config.toml
moe_layers = [1, 3, 5, 7, 9, 11, 13]
normalize_top_k = false
routed_scale = 1.0
groups_per_token = 2
init_std_router = 0.0309
norm_eps = 1e-06
beta2 = 0.95
steps = 3377
Below are experts of layer 5 (counted from 0) of a mixture-of-experts language model. Rows are named router (the router's row for the expert), up (a neuron's input weights, with its number) and show model dimensions 0-111. Each number is 128 + 32 x the weight over its row's rms, rounded and kept within 0 to 255. Numbers have three digits each.
Before each expert's rows: "mostly gets" lists some tokens that are sent to it at least half of the time; "comes after" lists some tokens at least twice as common just before its tokens as in all text. This comes from a sample of Wikipedia text that the model never trained on. Tokens count by the router's weight.

# expert 89
mostly gets: " top", " Preceded", "imate", " mid", " low", " Top"
comes after: "\n", " Coordinates", " Height", " Total", " Length", " zone"
router:152110116139127155150135150138137072165149117164084107120112106067125116120140138157092149122154155141185075101106162118114105162138141113105154165169164145183098091154173123103156131167179121164109142140126081150114096106183121102150146121149105093139170132184169125145165082155221174115136089178105115126107149133119126127202091094116
up0:146124132147102091188164113171183119086124126088134061089099113082173114097161140189094120108168171122141112159168183116138116102135111147158122141135163103122108126151146154185043129138178134128165082198121078085092078118117108130157176177155114153102117041133096122150106111139163174108050128088088156066108131181065119138111123199110
up1:114143154120144123071105110099104146077110107124147127105187130118131167154128123125127172072179168113143152118115099070032119136077099173095117131134107143116049136152174132189102057177152105168139138138183141036156123143077139150093209116129136136117159155186178080087134135108121110095110130110122090187137093085177142097102138107060
up2:174173120164139099103132144164132117157095103188093102137129086103128143156128087103131167163099105122135104193065133101220084149105112116125118130164117085107136081204100119078090110101073112080104173196133123124073166122118195131188088117113109130188131140121144118104146111120094129163115143135179135149083083150120119088093130067145
up3:140159122160152118161146092094220116104134094112130087099120078135100174161108127133126175147166123124117113135051158152157118170132127078148093179117099138130138151144131076098146162108094165108116153143098131150133133085132106104209096086138144081110119178133146152057133134127150126125173062131076102184158154144105089119155150062169
up4:137121096203151117098138168139122137165186126173071178089070061161168120117095159098158138185160127149081143072136126121180108102119144145131098130147091139139135147170197146138153147100081157083112094163155114071079070092167097190168163067155159116097128186126097163114120167133134165136130120111051132093098059136069122112103152139118
up5:096163235128151185154120173131149142135182118156088130110076094100164074116147144147140101178109092109123165073156135140142121163109148094094127131115166130077120145113121111129130044153140069123126098106135046085115182142127127108116116132128140156087124059199137136164152159110152140099122105167102058131087171109173191092208142066148
up6:136152111151103164098136143105127067123122119096062132103131120104120167143216108125132147193199126126098114018063145076127127204060100140149128085101090109113095170145109136161115101152132110178128159124126124159113099145146096121112162119120098127169122143177111117134106179198158119081132144125159124101065151073076158144113123142127
up7:177079084143120150127130111148166132169118161100141134122128094174138169140189090149142177131155114101155167135097172107145099155171134119088208087085129101120106151114171116111137048158080126177134107126119089123105156105130099119107100072082119140157107144087097102105125098137168135114120105163190178160194106109135128175128036167194

# expert 7
mostly gets: " Mer", " ser", " Sur", " Gar", " Hu", " fun"
comes after: " S", "2", " s", " G", " g", "1"
router:180141170163106204134164178182092092157148158148068131139137092158196174182128121159120112124121153132196112098114138099126084128096168163139188149098139152146101072162159074159148094196169133106091106143128102109100139104174135110142114085164082094194170146129135159120122155153140153115143077131115112119144120142175098168147113137137
up0:153126144081163159068088136132178130132164051162119163112158102129152076100079146164078080114120138113120052148130166132136140142112180085079143139148230170115164089128126080152144140158093109116098134155090106169081105150133214131136136072108136141090116116116151139078136167105095157151128092166137109166116137191128115152133171082154
up1:143126166128158108105187139195080143100144146161130157076133113089203138128148145142104092126152199140144137116168128084079091206078189150114139116108059143139118164141131169126122093142072125157146066147148149087138180123104152152116131129142145138128157099130089104073131098145116083146113088145134187143135125098160139080184141097099
up2:129134103162099117170206114138144081122156125069061140140101153185076080138102143123123160071113154086117133080139098066151127149108120134128099083098148145149078158115138129088089096133143133090139110178059152176137126054166155082159176160116139123128140124119130220170134165133157142120104119101075088152135189084176166125073150124117
up3:128140099171137114111205092176127070170172101186158143162097115102155171104077061059138124132114138146169139166143108110094124124123094151117148097156149119148118070179101165106145109145121146178136091127129093138128089134102131103187077162101147068177085132120174088076103091157136147113185169124132133120130070132162132138129097141174
up4:127130140107139128163106127160187161077107143108111122150150176064109156161143078166066133137103117104151114114074123089096165118079172136138095165090114145156103128167105085149078099166065182070178147143149115180100106127097135098107188082139187197115096067169080139135071109134124120148067086151112105131154123173130163163140124157149
up5:043102092131129123138150193114196150117166081126027180172137122095063136147180119038191154120127110172092086119157145105153135105169104118133129184114127101154130106120125124120144107142204134147097089105106145128125135119184105093132113123117108125124164108149129136137124105137141131160101055146183119099057096106113131101157067064131
up6:098159147134078128132133186132082088132108103139107094166136127102070138171158119117134150157160116110076126071087124114156102099146138173072093127114093138166143074164165102188162151156104105146140112148166120075116160169135147120157082075133086160087117160195185153133123151126089027066100094138108108091090106102079167132170156136144
up7:118113151110106157110084137132120130156104161169107064180126126109133093112124156169125119112140156137176180136141125063107107144127143119124136181110086111166134115165129177169108079189068129181174163135181164053113120170156099151138181120148086134143127168182083093087128110123098093150153118118057136120136112205167102062180110068144

# expert 21
mostly gets: "The", "==", "====", "This", " This", "==="
comes after: "\n", "==", "===", " ==", " ===", "."
router:167076166202125147091162214166111082164168134145077144121130116093158114161165119146107144124082164165203124106120126115149093125097214136113119151137146198157087107175162080153123064174147148151062094141187121155112139139174135118179128134093070138188177105144137180060117120166133130067117071143111130144124111116162112126132101110110
up0:121153122140160124100077115146123131131149130229113098149089134070157159137089164130126192091101104215180160091128104137152132128104115177127111105148164158144123149119147161097169112170149086103079135125191141102123125150107074166121155117098123078169135127127173093153152107066103092088169118068123124108076129151149202104182131123090
up1:131115134140127143114145135136149113178206168157117137110117111191128125165167146131074085150169117117147127106117206122109132114072111094127106109189096088126121170132118148148210154132160077088053149116099106158094096083149114124124139065106151077152175116164102193120130137216122146119166169124137132124122171117209065172188103174094
up2:127141153082153153098153134103120116174191136178143153156067158119121165143195159090085121183156098094128121059158171136202136147085108118146122161131085138109146152101202037144161086135127109117125103111165102158129112084132128143110162114142126147098125151137123212104104182195119116163080096074116154113115140147163085126152124129106
up3:240107130186092108209130162115097123102146170071165136125113152160095155121079099117104164070129116202136116135135148144150096136148118121136136149141130131113148069115165084146132085204124075129107128099144115084113103105130081122165090090128114101123172118131154112085113097168104183077179053110176132133154134147123170118159157106152
up4:111148112115112124112188091136048130086133126122066180176096130110181103209103155094148118076122135109150151159172126116143108117063163076100151164151109122081093078096156115138120120167119106155142140176147126160102090119142170094187150149121136107092164101085154105143125156176167116123201129185138165068146099092090060143108066152139
up5:124118114160138203118120144136132154100144106151131047145130130109098124096126161160082119131108118079152099089138150128151092136169145166183122029124071129184097096157155102143136155149116174140100124131177123180120067060180142069118119096094151125090219154122122089122179040193184157109110180070094164195151140070130136172135160127103
up6:158095119144097118080102170131130040176135129103118143133070122092170189140122127101052114128145168149088130129120142126151154154141127151148122169089101165123138134095069150116104158129111202114110091115182149117125159154082172135103132133087145158128144141142104161099093179067158132109144092096092111129152110141183129124096103103151
up7:132125093082141115113134158107202065150145153136152073084124106168105135098141167107082155186177100166137143130083094076160145179117106157173112066151120142153148152169179088124185181198128157169062120110131158176139059129142085159104094162104112105137143121153086174156133139128138132177184131171139146094194199162155106143128081101144

# expert 62
mostly gets: "′", "″", "|---|---|---|---", "°", " sugg", " beh"
comes after: " |", ")", ".", "|---|---|---|", "|---|---|---|---|", " classification"
router:177074165168108192128162158156108066174119160151063125140109133136179129120141113143067137125028179187164128127099155130142059140134195124111153162118117194141100111134169103159161088156157153132065106145133079106111128157147112075136121088142121131135148114200171138120109130176142128103119125147135108139142143089123091098166110083097
up0:112134131137111123071214165083074097118121107083109127119137145139157140137066144138128110128098132160123175168165097104160139087086188091105119169066161140145110043111196069079141094146078154177132092141183152087109109110142120087090149088191088209143119132169178113120060123148150136113120136062119144155083111141113139124135084091119
up1:087132098146044180088126127131134127123145186181126143145105062080077117103109154155120107189092135174095105127122162123124113104058110156166122114171127158081102143145165101092148112106146101094077179162134105116134192126128177148113129176123139133135101173165181169117158106138132121128110117117123111199123207145125124157139101081135
up2:152154140086117132083124121157084091153115162111131142126119118114133137132113067186127176094128200143130146098113073140122109143103138034092159163096094099118124098092107128110117154208114082130129108169143135151160120114112052088167042099125123132157134148170139139136087111100135091102170114169141076126135117193200134153124137133162
up3:161110191134081136156142199150162019217144167124150067115163123117109153132128140106155112148067158132130120127141145136129119129113157123148111142122135146185083149140138085116139136123195105091109107113127108083133200114133164099112143102182077082101132151155086159135170143162186161131094142137104161129068195116113091079128105095091
up4:140120139128037117148145078200109057183130175147089132135066104116116124115138114130137145077151169120152116126059107102133142167123118117150165080139112129087149130136145108105068123196137167105168096118138109147134107160127128181116136182142102128139124159119149157125143119166114170166153081098113103104159098119100147111073098127144
up5:150121161104139129144129129148138112069154164121126156171152103139145104099118081184182158109099150138133126162135114091075128149118116165115075102090168103130126101159118107129061149163169186125154140117129112113113156139126162095088155128165185131192116152110114134117106111192136104086152134125169134112137104172104111098122115123142
up6:191090143185141099149139156089129110185184132177083141107100116085134098140195144136107162142169154118132094096091115140072107152113115126158146149123088135085164100112114081185148118159130148087059131116077183157162115111149132175175165089132172118148147142140055107050110125195175115091162130140161089116148146163118095205153122148089
up7:163115106111120125118165145135130101062137077169162126139139103161149154180133131135127102177131137237183112127169060084103174148096064186113103110102106119163102119115147105115179125163176094188148074088100197110142120140083112113103144154208146165113181151092112140067091074128120106145140124149129150100119075139155118097178147112097

# expert 18
mostly gets: "=", "|---|---|", "',", " :", "   ", "|---|---|---|---|"
comes after: "\n", "   ", " Born", "==", " ==", " List"
router:167133156171109115110185193148116110147148137171098134143127124120148092133156099142106132117152135143168095108105102114156098159087225135122140174150144216179112085177150106198143089144129200152113118163127080169098102095191127093164147099133102151162186134175165158077138097141190086051113114153144122132100116128105073108164080102108
up0:110179164109171101167161123151061113173094113147134119151085129152154075135095134148113074191112135127107166139108109188157114120081179072105161136139140171132141102094158092168154143130121096169125133170097112128099181105131042128079084134153135134141167087139197117096134057121175124055122152156084074115126103179125115139119143151186
up1:147138182195116126178160069197174158137121149108095205110106154133139145157103130122037099102154101111150141147087181166094080139196153116137119120122137179164089154119125159141067059091124177067082124137116121109092125181155168144147139123174146124075165151139165107092156155133129134123128105103157170170103114103076117086150088129093
up2:147181105099165118076158107171108115123163132153094135149118103129125162129164113127147160110127180113145130127090150154081122113129226127141105212134151130168101066147151153159140119095167143109091060154088108105120124105060176104197155137113056172141097183156138078124070137138076089106109136095127150069110080156110110119134161189090
up3:111102141181172151101059110139131133086094074124083081161132121123094089124131113166103149136051105167093169113174162162182103158174161143166156095191133182140118104091097099149142152159126093170106121105128172155119184142073122124127171110140109095110107103159175065127110095133132093160121139131155082138188146170074158127099130109146
up4:126191122134121169174130161167115128109144155117078181137129140153138138132077122110101182092150136126120119109141142119122121109160134130087161147126060105134149135117158150056110144135146133083001143143160151106120119115122155188092148085142177135164118123116103098177136101112115128109048133124028144158114154089185161087174186123128
up5:121140138150199132180102148143130134110133092122060090147116125130134083140192108085182063109120106183146142196146094124097114121064182081072130081158072153138132138112125097107107078143118088191134110157148134103112114058043106131157073139143118126163176097109077145140154094152152110096152125117133120121116153148155123086114149161146
up6:165115137106122142084076113133128103126131114163142137122110091131173114160097149170094068140066118117181187103144177154151123088142132141197164106120163146166100106127142140108134129094128150160103141107126144092079139150121124161150211114151171085130178060150165076072132165194075057082153135147102118088133108120128166079101161152155
up7:151141094124078128170127200191116154160151189165120107141117066119113080139124127142137124153156127150071130132143161109186151168140121141146094170155128111163157084226156146131108118097154070184130104142138123076094122148128140105175177141136177135113138102152223090186102118143062120066117117098174083108153125083083110051099159114102

# expert 13
mostly gets: " Marc", " Coordinates", " Mic", " Matt", " Ac", "anc"
comes after: " M", " N", " V", " m", "M", " R"
router:142114153171125171135157183148156107156144135174087116173073080125193069125099122135117116096123146175214153107127108087098089169095196131122140140139155157163137095141166112198163098154146146112116126154074124173135130154160148128168145099121119127169149131170144149105121099160136150103120109159153082129142130174133166134155118084114
up0:168129165153096080076138152121057107172131137087110122140123134080106167145150166129168131075081080172138142092120168175115091108122210104101129118098119105085151126126121088125154100174100132107126082090183124109154167138098125152097168107139107183134131159156112101089161123148145140136227137070156151144178133118164149124127123164097
up1:115116146122102129133079142076147164078116090139079102125168085170156126126208163134134188103144167128051124124116133155088160147131112033139147095128169133179113107135118090128113117136125146122150133151071139118119088106131084066188184063073117091115140076182131178113112109105118132151104087103177082154079142122092115087100146160126
up2:142128179108167126101160101154120099095115115117078095142121160135157137086151173109134120153127174074150125164108180135176080119089156087082144113107162101110100067133185056141130098089107124105176126222151062167117111117176154113127102127035180153109180128138206100120090080121102134176116077128127086112095122118154146117135108160138
up3:097143141140116138136175137120108071049056147109120113144141121138105044119206140121145136073108114097122135038067183138150161134085162166096094138153156115169104134148124123119030134163064074093122156086081156111066160125176148146156164070135150155097118084178148159121122133130164146150087102153158134173154163140126138144122155121085
up4:178130186157075112083163111063152159141192151131147150128142176071092117104128139139108120135126145200147106092141153141099116099145169059134174117052155177143129144135126096144126127174120093103138118171113093137138081151087134147119115112118109144185089189094178133126155118114162094113112130196108182174149153147171131115177112091077
up5:092110174123078157146137154140095109086097060135123154151175102122085134159138169197155144127090159113042185116097118148100155158125087149135109092151157120098077134118122151144123131168186176148131071128123104070128123114159111105125113130113167068135194102175177115101146111146119058134130119172127055033132100118147163091145109148117
up6:153096114098140112070128135125167087145161118097114136093165149129117129119107124163127161155198137126089139095082136158173144163118136177101190157106132111086136140085193094195122182150103086087155175126112109161076178102157155112138093124150120150158129100118159135143168158169126090087108087099092107156127137084097112162157111098165
up7:165150134104156136127148149144125136168188152093122080146195087103085112151117144073133179143136096143151093103072123145115133138093172072092192132126096128162114107152079137109052109104154126111099060120156155131154080174151072090136147082094090139181160173126096099152148119148083175104145157154161106155145117205140148119116096122100